{"moe_layers": [2, 3, 4, 5, 6, 7, 8], "routed_scale": 1.0, "init_std_router": 0.0107, "steps": 4226}
Below are experts of layer 6 (counted from 0) of a mixture-of-experts language model. Rows are named router (the router's row for the expert), up (a neuron's input weights, with its number), down (a neuron's output weights, with its number) and show model dimensions 0-63. Each number is 128 + 24 x the weight over its row's rms, rounded and kept within 0 to 255.
Before each expert's rows: a language model's description of what the expert responds to. This comes from a sample of Wikipedia text that the model never trained on.

# expert 12
It responds to: Mid-name consonant pieces. Word-internal pieces, often v or consonant clusters, inside proper names and rarer words, such as Gal-v-ão, Cor-v-inus, super-vised.
router [114 132  98  98 108  99 150 177 113 105 124 148  57  95 142  92 111 118 126  84  87 131 115 130 124 123 133 141 110 145 141  92 119 123 112 128 122 126 136 171  96  71  95 128 139 167 148 122  65 116 169 127 121 121 118  74 119 134 191 105 160 166 136  80]
up3 [184 100 164 132 136 105 107  62 161 163  93 159 136 154 105 149 144 132 128 159 102 112  94  82 150 128 133 137 145  82 113 124 106 148 118 166 146 122 139 123 150 106 151 136 129 134 105 130 133  93 126 100 117 136 128 115 126 130 172 118  93 123 153  57]
down3 [175 145 101 151 118 126 106 122  72  92 109 130 115 111 118 125 127 128 173  98 150 115 174 141 118 107 124  85 110 152 137 144 127  80 126 182  75 137 131 134  95 124 126 137  84 150 138 107 125  87 169 109 164 127 142 151 119 106 109 153  84 140 139 114]
up4 [131 100 111 120 174 115 119 122  98  90 138 174 146 152 157 132 171 134 119 143 141 140 175 148 105 135 137 156 123 102  94 140 133 158  94  80 128 146 141 125 110 102 140  92 150 124 105 133 152  99 102 106 140 121 128 146 167 119 155 165 119 132  99 126]
down4 [ 90 153 166 141 111 146 131 143 121 152 116 170 156 166 145 125 147 152 131 128 137 146 112 118  88  82 122 169 122 173 102 148 109 122 128  93 125 106 146 175  90 113 169 139  98 158 134 149 108 139 127 102  97 149 139 127 130 116 152 158 122 156  95 108]
up5 [142 103 100 110 161 136 120 175 111 112 140 139  89 131 112  82 143  80 112 112  79  97 153 127 164 182 129 137 102 154 137 125 159  94 152 120 153 117 163 133 114  82 152 115 161 161 121 136 108 150 151 125 118 137 144  97 148  83 133 153 144 124 122 133]
down5 [154  68 153 164 133 139  81 136 131 166 113 139 120 156 135 164  93 149  96 138  90  93  82 111 127  89  70 115 111 104 101 155 145 149 133 145 146 120 113 127 126 139 111 133 158 138 159 130 103 151 116 155 115 135 115 100 157 106 131 133 104 149 114 138]
up6 [116 159 116 104 143  89 140 115 151  88 127 125 110 174 116 125 117 129 144 124 131 138 106 134  83 153 154 119 148 110 135 109 138 124 136  88 112 153  87 118 105 154 135 107  80 139 149 114 106 162 141 129 138  99 197 108 121 154  94 116 148 154  94 169]
down6 [151 122 102 104 149  89 109 124 139 153 121 110  95 202 158 169 128 123 121 140 171 146 116 112 184 115  48 131 105 112 119 124  87 135 125 164 141 150  93 148 128 132 142 126 111 111 181 140 158 138  80 142 164 126 143 118 108 155 131 140 114 141 129 121]
up7 [ 84 119 112 102 141 106 136 111 124 153 184 133 130 156 150 152  86 115 153 160  99 100 163 113 127 132 156 100 132 161 124 121 166 145 116 117 123 145 100 153 114 166 125 120  84 147 154 123 132  96 129  91 124 144 169 152 154 108  84 132 124 104 120 132]
down7 [120 113 101 121 176  92 123 133 129 152 184 101 122 116 146 139 138 135 145 173 128 102 127 164 143 138  73 113 120 183 101 129  99 131 162 138 110 121 140 150 150 132 111 129 171  94 142 130 127 135 156 136 116 122 143 131 128 160  86 109 114 119 153 113]
up8 [129 122 145 121 116 141  95 111 134 148 137  72 156 105 128  81 118 142 133 106 116 155 138 150 142 108 107 154 190 102 149 106 121 142 121 119  94 136 131 118 114 107 109 108 107  77 108  93  93 116 123 112 134 113  91 180  94 150 136 130 152 118 124 126]
down8 [188 168 163 145 117 135 108 143  82 163 106 145 147 127 142 131 133  91 137 144 102 132 146 125 140 144 167 102 120 156 100 135  94 152 133 132 138 140 104 119 101 100 100 139 125 163 126 153 114 114  75 144 112 100  98 124 171 132 130 111 151 145 114 119]
up9 [130 120 134 129  94 140 132 125 121  98 121 142 156 126  81 147 156 176 116 108 109  96 148 135 135 146 107 150 136 140 135 166 134  89 113 129 164 105 127 174 139 102  88 111 153 156 134 118  84 130 150 142 120 106 110 152 113 118  75  91 140 132 108  88]
down9 [115 119 115 119 113  80 150 177 115 133 100 132 144  92 103 148 119 132 101 124 135 125 125 142 145 131 162 128 105 151  69  96 130 124 138 151 139 157 101 143 138  72 172 154 168 126 140 138 124 137 100 132  95 142 140 177 144 123 126 110 173 126  70 148]
up10 [139 115  94 141 172 106 131 144 109 119 128 118 174 183 106  75 143 161 131 157 108 156 142 143 155 188 131 117 161 145 109 152  99 120 110 157 110 137 124 146 129 173 124 132 119 140 187 132 146 140 115 110 151 150 105 123 140 145 131 107  71  89 109 133]
down10 [103 114 137 138 139 145 132  93  88 130 113 166 106 137 142 102 154 121 123 132 151 155 144  91 125 118 145 115 114 133 105 113 175 146 130  99 113 144 144 109 104 117 105 174 125 131 124 120 102 112 116 138 165 139 133 119 122 174  94 153 109 162 151 139]
up11 [138 101 108 131 141 152 129 139 112 146 116 138  87 124 139 115 102 126 117 154 137 169 152 149  77 129  89  92 102 105 153 143 151 106 127 129 168 134 186 116 149  76 150 108 135 133 140 140 158 137 154 128 105 119 132 109 157 177 121 185 155  90 111 116]
down11 [162  81 105 118  97 163 145 118 180 142 123 133 121 192 147 115 150 161 137 168 101 158  95  68 120 137 131 161 128  87 107 130  91 112 125 112 144 112 116 122 139 160 149 130 137 112 127 105 129 153 146 112 110 112 110 106 124 122 135  95 107 161 149 138]
up12 [133 132 137 112 112 136 137 124 156 148  68 144 119 166 164 109 121  89 202 149 132 104 117 108  87 149 124 183 108 115 122 119 130 139 105 148 161  97 149 141 121 160 171 108 141 158 125 124 123 136 102 112 109 116 147  83 138 171 166 153 152 127 118 141]
down12 [ 99 133 119 124  94 130  76 152 144 122 182 112 115 113 118 104 168 144 135 103 136 101 119  80 116 132 116 156 148 128 127 136 153 103 120 133  84 128  90 166 103 130 163 128 136 113 120 119 109 143 116 131 150 124 111 132 106 161 101 123 123 112  89  94]
up13 [170 140 136 124 135 133 137  91  99 132 123 141 107 130 132  81 150 107 119 144 154 137  92 144 134 127 113 139 123  88 143 134 144 110 115 126 118 125 148 156  84 173 123 111 158 140 143 164  82 123 101 107 137 118 115 111  95 132 132 117  86 132 138 126]
down13 [120 160  91  97 123 132 118 143 147 150 117 144 113 148 156 119 132  80 113 146 162 106 154  98 111 149 118  92 115 144 150  99 153 121 105  82  81 176 169 125 105  87  98 119 108 123 135  80 118 127 131 147 153 111  92 127 130 147 162 125 133 141 147 127]
up14 [181 109 136 140 125 123 128 135 179 102 111 124 117 133 103  97 162 157  81 123  95 158 118 183 135 153 159 157 129 155 130 112  99  94 137 139 153  94 136 157 138 153 130 118 136 101 105  99 108 139 102 118 139 119 102 113 131 142 104 161  79 132 107 120]
down14 [119 127 179  97 134 107 175 139 141 136 137  78 124 127 132 103 111 144 141 166 143 121 170  90 104 122 124 115 158 147  94 143 126 114  90 180 146 125 132 125 133 141 104 129 134 111 160 162 121 114 118 128 110 123 128 117 117 143 136 116  82  96 127 183]
up15 [163 133 135 142 118 150  95 157  86 109 134 137 101 125 106 135 126  96 123 155 114 129 130 138 140 139  71 123 146 135 142 113 156 140 149  95 123 101 143 142 133 164 140 158 149 156  99 125  84 127  65 121 127 183 132 154 119 134 141 123 129 144 131 134]
down15 [114 140 119 114  83 137 102 108 151 159 150 136 119 167 130 110 124 110 154 134 156 148 134 168 158 134 122 164  99 166 130 108 148 108 125 135 153 194 140 146 107 113 129 119  90 100 109 145 146 167 137 146 115 162 144 160  93 123 119 110 150 124 178 128]
up16 [143 124 146  92 118 126 185 142 148 148 147 152 126 124 111 127 109 102 158 144 140 149 113 127 155 100 130 161 112 142 181 101 125 101 124 137 120 138  94 118 114  96 156 155 138  88 128 111 151 107 172 143  98 163 162 133 141 152 155 131 152 119  95 108]
down16 [131 154 177 136 131 122  98 110 132  74 184 138 145  99 121 118 161 151 108 104 152  87 117 122 110 132 143 157 134 166 142  75  94 157 148 132 163 113 130 113  98 105 119 119 128 139 135 141 110  83 120 126 134 141 149 102 133 171 109 103 107 118 131 149]
up17 [105 137 144 193 127 148 149  88  90 122 123 123  71 145 109 128 153 132 160 148 110 158 142 166 142 138 108 139 175  99 125 108  89 160 132 132 144  94 119 139 150 109 127 158  79 101 110 132 100 137 102 177 118 134  99 145 134 161 104 133 119  66  97 115]
down17 [ 86 166 114 169 118  96 131 169  84 159 180 118 149 143 116 158 124 122 132 140  91 134 173 139 174 117 135 127 115 139 135 133 126 119 137 110 171 138 143 129 146 128 158 131 105  73 126 163 130 112  99 109 137 100  79  84 144 135  96 145 133 119 108 131]
up18 [ 84 106 143 119 122 123 120 123 129 168 147  93 133 126 169 149 131 131 112 169 102 112 180 147 125 123  77  96 108  98 114 137 152 140 150  96 149 125 131 116 157 143 124 112  88 149  70 142 107  82 142 144 124 144 158  98 137 128 164 151 122 154 135 163]
down18 [140 126 114  98  96 131 105 152 154 140  92 120 169 116 119 160 134 128 168 109 173 132 135  83 122 173 128  98  90 136 122 128 156 147 151 140 153 169 169 114 186 149  99 124 139 105 125 153 152  75 126 112 146 150 123 133 142 129  69 114 140 142 120 125]
up19 [143 133 131 152 126 147 116 122 155 125 142 150 127 152  96 142 115 135  93 105 139 123 104 140 115 100 132 124 146 150  90 155 128 166 121 109  79 131 120 134 126 169 145 152 116 152  95 126 157 100  81 192 146  89 131 104 159 144 164 124 143 186 119 120]
down19 [117 149 122 151 144 107 133 130 151  98 148 172 156 131 123 140 183 140  80 106 112 114 127 127 113 105 106  87 147 120 122 109 159 136 159 159  88 133 166 139 130 129 156 141 177 136 100  73 165 137 152 133 187  83  98 109 129 160 135 158 134 129 129 113]
up20 [164  89 147 106 109 144 114 167 124 106 131 129 121 127 117 162 155 134 115 128 117 150 144 190 165 107  97 124 115 125 118 152 144  76 161 110 141 131 134 132 146 150 151 133 113 139 128 113 147 147 123 118 143 180 164 130 125 185 154 132 137  88 114 144]
down20 [105 144 141 131 115 150 129  92 138 121 112 108  97 128 165 130 134 104 115  96  78  91 135 141 164 126 155 117 137 117  95 153 138 107 143 102 106 159 153 139 121 159  98 128 124 137  82 142 125 144 128 158 103 186 165 130 108 142 110 121 165 136 168 124]
up21 [104 122 137 123 114 141 144 128 138 124 119 124 181 154 135 123 120  95 136 123 134 144 129 161 160 121 112 144 103 108 171 129  89  79 136 109 132 116 178 138 162 147 124 194 131 124  90 111 108 142 117 140 135 132 155 149 113 134 156 159 118 107 100 110]
down21 [ 98 112 113 157 163  91 144 157 110 129 172  97 142 170 113 127 132 165 110 112  92 136 109 110 175 129 143  62 132 158 156 139 108 136 130 123 115 131 115 152 156 150  92 127 100 135 122  90  99 107 121 153 143 151 190 121 125 122  96 179  82 151 152 163]
up22 [169  98 130 135  77  94 172 168 128 131 100  89 104 103 140  90 124 147 118 145  95 119 123 160 112 105 139 131 150 110 103 141 137 136 146 123  99 136 111 133 125 138 125 153 140 120  88 130 120 100 101 138  88 143 167 159 125 130 141 103 117 112 127 122]
down22 [122 114 122 104 123 136 114 134 127 143 101 145 174  76  99 162 108 122 113 130 137 172 133 150 171 136 128 148  86 131 133  94 138 138 138 131 128 157 106 121 127 142 125  92 115 129 144 111 183 130 147 142 113 105 109  94 110 143 151 106 129 125  87 146]
up23 [153 133 108 129  79  99 163 146 124  58 167  81 129 138 109 156  93 137 158  90 161 137  92 165 135  91 128 122 161  91 137  93  62 183 173 139 132 113 126 155 128 124 149 140 180 116 119 143 100  96 142 109 145 137 146 143 146 114 151 107 121 156 120 128]
down23 [126 100  79 127  90 114 136 114 152 120 135 149 102 123  89 110  87 149 109 118 125 104 117 132 113 143 155 141 114 129 143 101 114 106 141 123 153 132 108 131 125 115 120 139  63 141 109 117 169 140 129  76 131 150 158 118 138 138 187 114  71 119 129 127]
up24 [119 137 130 108 110 179 115 121  97 111 122 159  73  97 132 116 144 124 108  98 108  73 139 143 122 126  86 118 153 105  96 110 133 106 110 120 153 166 115 146 135 126 139  96  84 147 145 135 144 121 105  96 126 118 148 141 138 130 161 136 120 124 124 117]
down24 [103 137 131 124 116 112 133 189 129 154 121 108 144 168 105 153 131 145  94 176 123 118 143 163 138 113 108 144 100 100  62 132 120  99 104 140 115 129 160 114 113 127 137 116 140  95 109 159  89 106  87 100 155 112 109 106  97 141 168 134 106 158 113 118]
up25 [ 97 129 121  97 109 114 119 158 119 143 115 121  85 119 131  85 106 152 125 125 127 162 126 146  92  92 151 129 157 141 160 146 144 131 135 184 137 118 129 151 126 154 136 115 117 157 124 166 112 129 131 160  76 104 126 139 103 107  96 122 152 111 134 101]
down25 [104 110 128  93 128  96 111 169 119 137 122 152 142 141 112  98 124 146 153 126 115 142 156 151 114  98 145 137 173 164 147 155 142 121 134 139  85 121 104 101  81 104 135 146 145 124 116 152 135 144 113 130 177 131 130 109 113 128  76 108 101  96 140 102]
up26 [116 172 102 117 132 142 124 128 117  96 161 149 131 167  89 139 114 155 125  77 124 130 126 134 156  99  75 173 122 109 128 114 111 166 106 151 117 157 123 153 104 137 149 149 132 133 111 128 130 136 115 102 141 119 180 117 123  87 128 125 137 152 110  96]
down26 [123 119 134  96 136 114 172 146 100 124 115 129 116 121  82 120 110 117 170 142 120  99 162 176 139 117 134 190 141  93 124 135 145 122 131 146 100 163  98 155 104 145  95 150 134  98  88 126 141  83 104 123 133 135 181 135 118 155 142 131 137 150 128 145]
up27 [116 117 131 113  77 118 134 121 152 164 144 143 126 147  95 156 123 131 141 103  89 137 168 152  90 134 138 112 131 123 146 142 113 122  90 105 108 131 154 131 134 100 120 109 191 112 134 119 147 101 135 108 133  80 160 119 149 139 126 103 150 118 140 155]
down27 [146 137 119 132 150 129  99 107 111 131 109  79 111 103 148 148 111 120 108  91  96 159 163 130 144 149  89 121 103 123 138 154 155 140 132 127 145 167 122 157 129 132 121 136 138 129 139 129  75 174 127 128 130  98 118 105 140 130 182 106 161 122 140 130]
up28 [ 79 133 160 179 150  89 162 165 178 123 100 132 126 141 120 139 154  90 107 142 118 152 140 144 135  85 157 135 153 134 128  98 122 137 133  98 129 124 114 156 125 147  96 116 108 118 103 126  68  81 103 114 158 116 153 129 152  96 163 130 122 114 127 120]
down28 [134 111 164 140 149 115 115 148 164 149  99 141 133 147 136 127 157 152 126 127 136 125 160 158 144 116 140 110 127 122 130 136 114 128 189  90 102 122 120 135 102 109 119 155 126 149 148 108 123 162 135  68 179 104 142 165 144 132 136 147 135 170 168  78]
up29 [149  98 114 132  88 145 113 159  60 124 159  96 179 142 117 118 143 103 122 135 138 124 150 100  86 111 144 117 151 137 121 102 126 136 111 128  79  75 169 118 138 162 138 114 112 130 118 103 135 149 109 129 142 113 172 119 148 141 106 132 126  89 188 119]
down29 [149 118 115 147  92 106  95 131 151 170 158 150 111  98 138 155 121 150 118 103 119 105 132  89 160 158 108 113 142 127 127 130 141 131  80 117 128  87 131 122 151  91 118 116 155 115 139 143 116 130 144 106  87 149 145 165 143  97  90 123  88 123  87 105]
up30 [136  88 120  92 103 138  82 146 124 163 158 133 128 142 149 137 139 174 132 104 112  95 164 128 120  86 162 138 161 148 136  91 154 109 101 104 152 119 136 134 135 140 139 131 140 130  98 103  94 121 111 111  86 132 101 163 162 112 113 127 103 129 164 117]
down30 [139 101 128  80 111 135 125  92 133 152 126 164 145 142 177 142 105 132 122 145 111 134  89 133 122  98 118 114 140 128  94 128 144 127 114 155 112 120 138 135 153 146 109 134  90 125 114 126 125 136 138 140 107 101 165 103 113 174 112 121 107 138 134 154]
up31 [116 113 125 159 144 127 168 112 122 108 129 124 131 139 126 147 185 152 124 125  96 134 151 128 106  82 126 131  95 144 138 158 199 163 165  74 107 118 151 141 141  92 152 129 133 140 146 122  78  83 115 118 132 137 123 157 103 128 109  92 133 173 125 135]
down31 [163 126 116 106 137 138 113 140 107 144 101 141 131 146 140 106 146 136 131  82 109 153 162 146  99 112 139  90 107 107 143  97 193  89 128  92 121 125 115  90 132 101 170 167 133 128  90 135 150 126 135 147 154 135 154 112 108 156 148 107 135 115 128 107]
up32 [128  68 119 181 128 140 146 124 128  77 129 112 136 143 114 146 126 106 111 105 154 110 126 167  88  91 114 122 140 168 112 130 119 150 142 158 116 174 110 133 110  61 100 114 167 128 143  55 128 112  71 129 105 121  81 102 149 141 118 103 105 115 124 115]
down32 [ 89 167 148 109 120 157 125 121 158 111 147 147  89 140 127 124  96 139 111 156 127 180 118 130 118 164 174 142 138 144 161  96 141 151 132 149 138 138  93 155 169 104 132  92  98 131  97  93 143 122 154 133 132 134 109 112 123 123 144  98  99 130 129 150]
up33 [156 107 126 106 120 147  92 162  88  96 139 136 145 143 137  97 150 126 124 135 126 169 136 141 102 126  74 135 148 152 149 127  85 147 125 133 154 104 122 125 156 122 143 112 125 108 147  99 117 126 127 147 119 138 133 116 181 127 146 123 121 122  91 118]
down33 [151 103 131 141 109  94 125 123 133 120 149 190 113 161 169 151 115 119 111 115 109 183 160 130 125 102  70 113 103 152 127 147 119 139 121 104 140 100 133 100 131 132 115 138 124  79  76 166 134  83 131 117 120 138 129 145 140 113 122 154 119 134 118 103]
up34 [137 140  92 153  94 109  97 121 128  80  60 116 127 138  99 120  96 131 124 148 125 147 102 118 121 139 161 144 129 140 133 133 103 123 141 105 120 141 127 159 139 117 127 120 135 145 128 149 142 159  85 130  76 106 122 131  75 131 117 194 151 125 157 130]
down34 [128 104 134  92 136  89 113 155 152  78 140 160 145  89 101 126 119  99  98 192 105  99 115 152 131 142 164 118  82 140 149 160 143 109 126 122 144 123 125  87 117 148 145 130 136 149 128 138 139 130 140 137 142 153 141 100 106 105 151 139 120  83 161 152]
up35 [129 111 141 112 128 120 128 138 106 150  99 108 149 121 123 119 131 143 145 145 125 159 118 127 127 137 141 158 127  85  76  95 156 117 114 116 168 135 160 134 135 131 122 150 110 112 135  73 127 112 119 121 111 157 109 130 169 105 100 101 133 114 142 145]
down35 [ 98 102 190 100 139 145 143 116  82 131 135 120 111 145 141 115 124 166 123 159 147 132 134 119 135 123 101 155 115 113 146  89 132  96 105  99  98 115 167 142 129 107 138 146  99 114 140 116 120 132 131 115  98 132 171 109 126  72  98 138 149 107 107 117]
up36 [160  98  98  67 115 102 134 115  77 107 126 139 113 129 145 142 141 112 111  98 121 137 138 121 160  98 108 119 119 170 162 126 153 168 123 156  93 111  69 115 126 137 125 123 160 114 116 153 123 118 107  77 117 118  95 131 111 121 147 137 148 135 125 140]
down36 [137 129 132 127 141 112 139 149  99  85 156 114 153 193 107 168 141 134 122 118 115 167 115 145 164 134 115 166 140 127 158 106 101 160 107 133 105 131  85 142  91 132 109 122 145 162 143 118  82 126 128 117 138 121 120 169 116 116 112 108  88 122 147 112]
up37 [139 143  91 160 149 159 121  98 132 132 131 142  95 112 104 154 103 138 120  85 107 113 116  77 124 145 108 146 101 155 156 158 124 159 123  91 144 155 138 120 154 107  98 152 147 116 153 113 142 153 115 114 156 128 104 128 105 170 146  95 127 124 145 121]
down37 [109 138 152 134 139 138 133 119 140 148 105 145 127 103 139 130 166  86 152 115 165 114 120 134 174 116 130 126 134 141  99 165 129 165 128 126 172 152 106 104 106 138 130 168 140 135 125 159 137 121 157  99 125 128 116 139 108 166 136  90 131 119 136 114]
up38 [151  93 150 111 145 116  90 150 109 116 162 124 112 106 147 139 110 145 162  90 142 112 145 112  99 147 138 103 101 132 123 119 116 116  84 123 170 129 120 125 138 101 158 117  91  75  72 105 161  86 127  80 105 144 100 134 133 131 138 128 113 134 134  90]
down38 [178 148 146 102 182 129 158 128 170 165 126 129 102 101 137 114  89 131 107 138 103 144 150 129 153 131 134  88 148 126 118 138 167 113 111 142 125 113 104 137 186 161 114 148 121 158 165 112 140 139 157 115 100 136 123 133  92  97 153 129 115 152 126 139]
up39 [119 170 152 110 126 132 127 143  65 112 144 135 122 146 131 179 104 109 117 132 132 148 179 119  97 145 131 140 118 113 138  94 111 139 136 131 132 114 129  97 131  91 105 168 113 152  74  99 141 131 135 145 164  95 123 173 107 138 148 111 104 118  99 165]
down39 [105 134 137 121  91 159 136  87 128 155 158  99  97 157 120 138 134 119 147  93 110 164  77 144 112 109 127 157 152 130 179 115 151 106 100 142 132 120 107 178 130  94 125 145 135 137 144 131 150 111 113 107 143 150 106 144 128 134 160 119 107 128 137  91]
up40 [147  87 105 148 106 107 118 143 155 107 148 151 112 116 101 148 123 120 132 148 120 142 143 152 161 146 101 115 141 153 116  70 134 125 141 116 136 104 111 129 136  99  93  74 141 138 131 127 146 150 132 102 128 160 131  79 128 115 153 147 118  83  93 163]
down40 [156 167 121 120 180 111 146 102 148 103  88  84 140  95 137 113 148 131 130 124 118  92 142 148  73 135 133 118 131 117 140 161 145 102 126 118  99 116 171 155 123  78 155 155 114 146 134 112 148  91 176 122 119 140 118 151 107 123 169 106 154 130 132 140]
up41 [ 91 121 120 105 139  89 145 148 150 146  91 172 154  93 115 129 116 124 117 119 113 125 133 146 105 126 154 175 118 156  82  63 128 123 158 116 130 139  97 151 106 106 166  99 101 119 113 142 146 112 140 129 121 135 122 116 100 143 117  95 137  93 123 122]
down41 [123  90 142 121  87 123 117 137 135 150 116 144 135 119 127 128 123 150 120 154 123 104 164 173 110 112  93 126 153 185 146 133 101 143 130 130 169  99 110  70 172 117 149 101 160 166  92 162 146 136  74 134 105 128 133 133 134 164 130 127 113 138  89 117]
up42 [146 156 136  81 109 103 108 120 139 135 120 122 139 115 137  88 140 112 117 151 104 149 135 137 174 102 127 163  98 108 124 102 118 128 159 200  96 135 133 137 113 123  87 145 128 104 101 140 138 174 111 120 178 103 128 138 124  98 106 106 146 114 125 132]
down42 [146 131 103 163 104 127  89 104 153 158  86 119 129 125 113 131 116 123 165  74 139 143 165 136 152 127 145  93 149 159 132 119 171 168 126 114 182 139 122 120 150 107 122 130 137 130 115 121 136 119 113  94 101 154 129  96 167 130 148 117  89 102  97 148]
up43 [119 117 111 124 104 114 187  65 148  77 141 122 123 159 134 134 116 152 123 164 124 106 160 123 145 132 158 100 117 126 117 129  88 131 130  86 146 138 158 140 133 125 121  99 129 174 109 152 110 131 143 118 128 169 121 103 125 120  93 110 109  90 146 125]
down43 [157 138 142 169 145 119 118 171 154 122 100 108  97 136 134 120  58 136 108 126 141 161 134 123 132 113 133 114 100 118 149 131 128 129 133 152  88 108  69 152 118  85 116 114  94 160 151 126  70 141 112 127 154 100 134 143 138 121 170 143 101 132 177 194]
up44 [129 165 120 136 118 132 190 133 121 141 173  98 160 121 144 138 131 111 130 145 158 155 147 127  93 119 163 150 114 124 138 118 125 121 129 130 119 113 158 120 148 165 153  89  88 111 152 145 132 160 105 171 119  86 139 127 131  91 139 122 137 145 116  75]
down44 [ 87  94 144 151 170 156 105 101 123 142 148 139 145 165 160 145 139 108 139 143  75 135 143 114 120 161 117 100 116 150 153 113 102 144 149 122 174 117 126 134 170 131 156 104  93 135 124 150  84 140 159 174 185 155 124  79 133 136 115 114 170 157 156 120]
up45 [140 199 150 123 114 133  92 115 101 121 113 125 112 106 169 120 118 150 147 127 114 118 145 107 170 112 134 142  91 117 129 144 113 124 141 101 117 163 162 114 135 194 138 172 126 167 121 189 140 117 155 150 135 140 108  91 138 138 116 137 134 101 132 118]
down45 [106 129 168 136 145 130 155 133 128 146 119 127 136 132 173 151 147  88 151 161 124 146 110 129 162 107  96 123 173 160 139 109 108 128 141 148 101 133 154  89 150 146 137  78 128 142 131  93 148 117 114 152 138  78 162 151 151 116 179 120 131 129 133 154]
up46 [159 159 143 125  94  98 128 112 172 147 111 144 110 115 100  87 132 144 102  89 127 115 149 128 123 109 108 129 151 101 126  96 120 108 132 119 127  73 172 158 163 139  97  81 176 140 146 123 138 122 101 146 148 101 115 134 127 156 101 144 157  99 192 103]
down46 [104 137 174  93 134 114 169 110 150  82 119 158 128 105 147 132 166 112 106 106 131 134 125 150 146 128 138 130 151 152 127 143 155 140 102 151 112 143 111  81 124 132 102 120 143  85  94 119 123 142  78 145 152 162  88 120 107 144 140 117 150 126  89 102]
up47 [152 115 143 108 145  99 116 114 145 135 130  91 136 125 112  85 148  95 133 161 125 103 146 107 112 124 103 113 154 144 115  88 168 171 145 132  67 153 116 149 112 142  90  65 152 138 146 134 131  82 110 120 121  87 116 115 153  91 129 123 147 131 146 119]
down47 [116 114 109  85 180 125 180 124 134 119 124 157 145 142 102 121 124  71  76 141 151 172 142 115 118 120 139  94 137 108 127 143 111  92 158 110 122 145 137 171 109 147 102 120 157 120 129 121 111 117 148 131 116  93 101 107 122 138 143 114 102 134 150 126]
up48 [105 114 128 166 109 113 145 113 130 141 139 151  70 103 162 137 160 109 141 127 112 114 132 145 148 135 115  97 120 121  79 155 127 109 142 123 136 132 115 113 114 136 120  86 113 117 107 110 104  88 155 143 145 119 174 127 131 125 154 110 175 109 107 113]
down48 [127 122 139 117 138 107 135  81 164 170 143 112 132 104 100 157 118  95 139 125 132 114 137 143 128 101 178 169 127 144  96 117  93 156 153 144 172 133 118 116 149 114 118 138 110 138 142 143 175 127 138 137 185 123 131 135 110 159 138  98 174 145 147 138]
up49 [ 87 117 106 113 143 122 116 127  88  97 154 123  68 108 135 165 162 110 115 116 142 146 128 120 127 108 110 106 127 147 147 140 150 123 116 143 148 140 121 167 135 117  79 157 126 122 136 107  96 153 135 151 109 140 145 131 150 163 116 192 122 160 146 141]
down49 [117 180 177 133 149  85 148 119 135 138  88 172 136  99 139  73  98 134 152 179  99 152 120 168 119 137 108 148 115  87 130  97 105 145  97 113 117 145 110 129 138 133 155 133 123 136 119 152 142 127 127 161 132 112  87 133 112  78 135  97 130  96 157 101]
up50 [120 174 136 129  88 116 141 154 138 126 142 135  87 131 147 118 173  83 122 127 153 131  57 128 146 107 151 147  93 122 188 133 148 141 132 158 124 118 149 153 105 107 155 110 158  95 128 152 162  90 133  87 111 128  99 121 132 107 130 126 110 143 126 125]
down50 [ 99 106 121 122 105 120 109 120 134 117 161 130 143 157 111 105 107 140 151  96 147 142 196 149  98 156 112 105 109 103 120 174 121 117 113 125 152 121 124  78 132  99 137 112 120 154 127 160 118  98 193  82 109 118 161 147 147 150 109 140 138 113  97 126]
up51 [157 116 135 170 130 110 112 185 128 173 130 139 111 137 110 142 113  81 111 146 112 126 159 134 120 108 178 129 144 112 161  83 153 115 114  97 109 107 144 134 131 143  99  94 140 149 151 118 164 137 114 139 149  84 138 104  98 165 138  86 152 140 116 107]
down51 [172 145 118 120 137 134 109 114 130  91 118 118 133 162 117 109 105 136  83 133 192 175 101 109 100 106 144 130 135 175 106 152 162 126 139 133 140 135 101 137 107 144 169 152 138  86 139 112 109 122 162 116 134 151 132 119 121 109 150 139 104 133 134 113]
up52 [100 139 129 127 126 129 151 103 114  77 141 100 133  88 120 106 175 127 131 160 100 138 161 137 101 103 116 160  87  90 118  89 128 148  90 129 143 126 109 132  91 100 138  86 132 142 124 100  98 170 112 113 143 102 111 139 136 137 125 110 132 123 159 124]
down52 [104 121 112 136 122  91 111 108 109 152 138 126 144 120 104 144 111 120 102 132 117 115 139 139  92 130 105 176  96 112 120 110 112  90 151 109 105 144 111 110  85 139 113 163 153 134 121 127 141 147 174  95 121 150 154 111 153 168 122 138 134  99 114 143]
up53 [165 111 152 172 123 127 108 152 106  96 119 141 143 129  85 109 124 174 147 150  78 119  59 160 125 122 170 166 123 109 123 139 136  97 114 179  55 134 129 137 113 170 144 153 118 126 155 107 138 111  94 153 150 123 154  93 122 150 104 130 160 107 143 140]
down53 [151 165 128 113 151 134 112 150  94 107  97 131 103 104 106 121 162 144 161 134 183 125 112 125 127 148 173 156 102 154 147 106 100 131 138 129 133  97 153 176 151  80 109 127 146 135 121 152 122 140 136 106  89 147 130 142 100 161  99 126 187 104 177 117]
up54 [ 92 109 129 123 161 122 156 114 112 142 109 108 134  96 107 153 134 125  95 171 118 100 109 136 177 105 166 115  48 117 147 150 112 159 102 158 139 110 118 138 175 165 146 121  92 116  89 102 119 153 121 141 138 142 101 126 142 134 160 171 141 136 135  94]
down54 [151 101  97 128 124 134  85 113 148 120 139 123 148 130 105  80 157  85 124 159 155 103 157 166 131 146  97 135 140  91 109  60 107 148 152 126  99 135 114  97 154 166  97 139 119 140 124 100 100 104 151 135 116  84 124 107 147 148 183 118  94 146 164 153]
up55 [ 96 102 145 132 127  81 154 101  87 147 117  98 117 153 104 162 141  99 102 113 150 175 102 118 147 135 147  93 128 128 126 179 103 128 156 117 146 135 109 169 126 171 143 170 113 150 119 137 154 144  93 121 125 128 143  90 144 156 164 127 155 158 103  81]
down55 [ 89  82 146 139 163 128 101 132 127 125 110 142 121 138 109 147  75 119 161 111 117 134 117  81 125 123 114 125  48 134 148 165 111  95 144 156 118 127 135 111 131 114  82 103 132  96  93 153 142 114 113 168 115 143 112 109 113 130 111 107 153 131 111 113]
up56 [140 166  95 103 118 132 160 114 188 162 178  81 129 122 133 113 137 129 135 132 127 163 122 134 151 158  93 113  89 167 124 160 146 105 109 115 150 148 137 116 119 131 113 125  84 119 139  95  85 117 110 112 103 153 132  39 120 147 133 139 136 144 129 146]
down56 [107 133 153 138 110 100 196 157 144 112 145 114 145 139 137 113 139 126 141 121 122 166 158 103 115 151 156 100 118 114  77  97 170  97 152 141 162 121 109 116 126 120 130 141 164  89 126 142  96 139 122  97 139 138 149 128  94 141 152 170 111 125  87  57]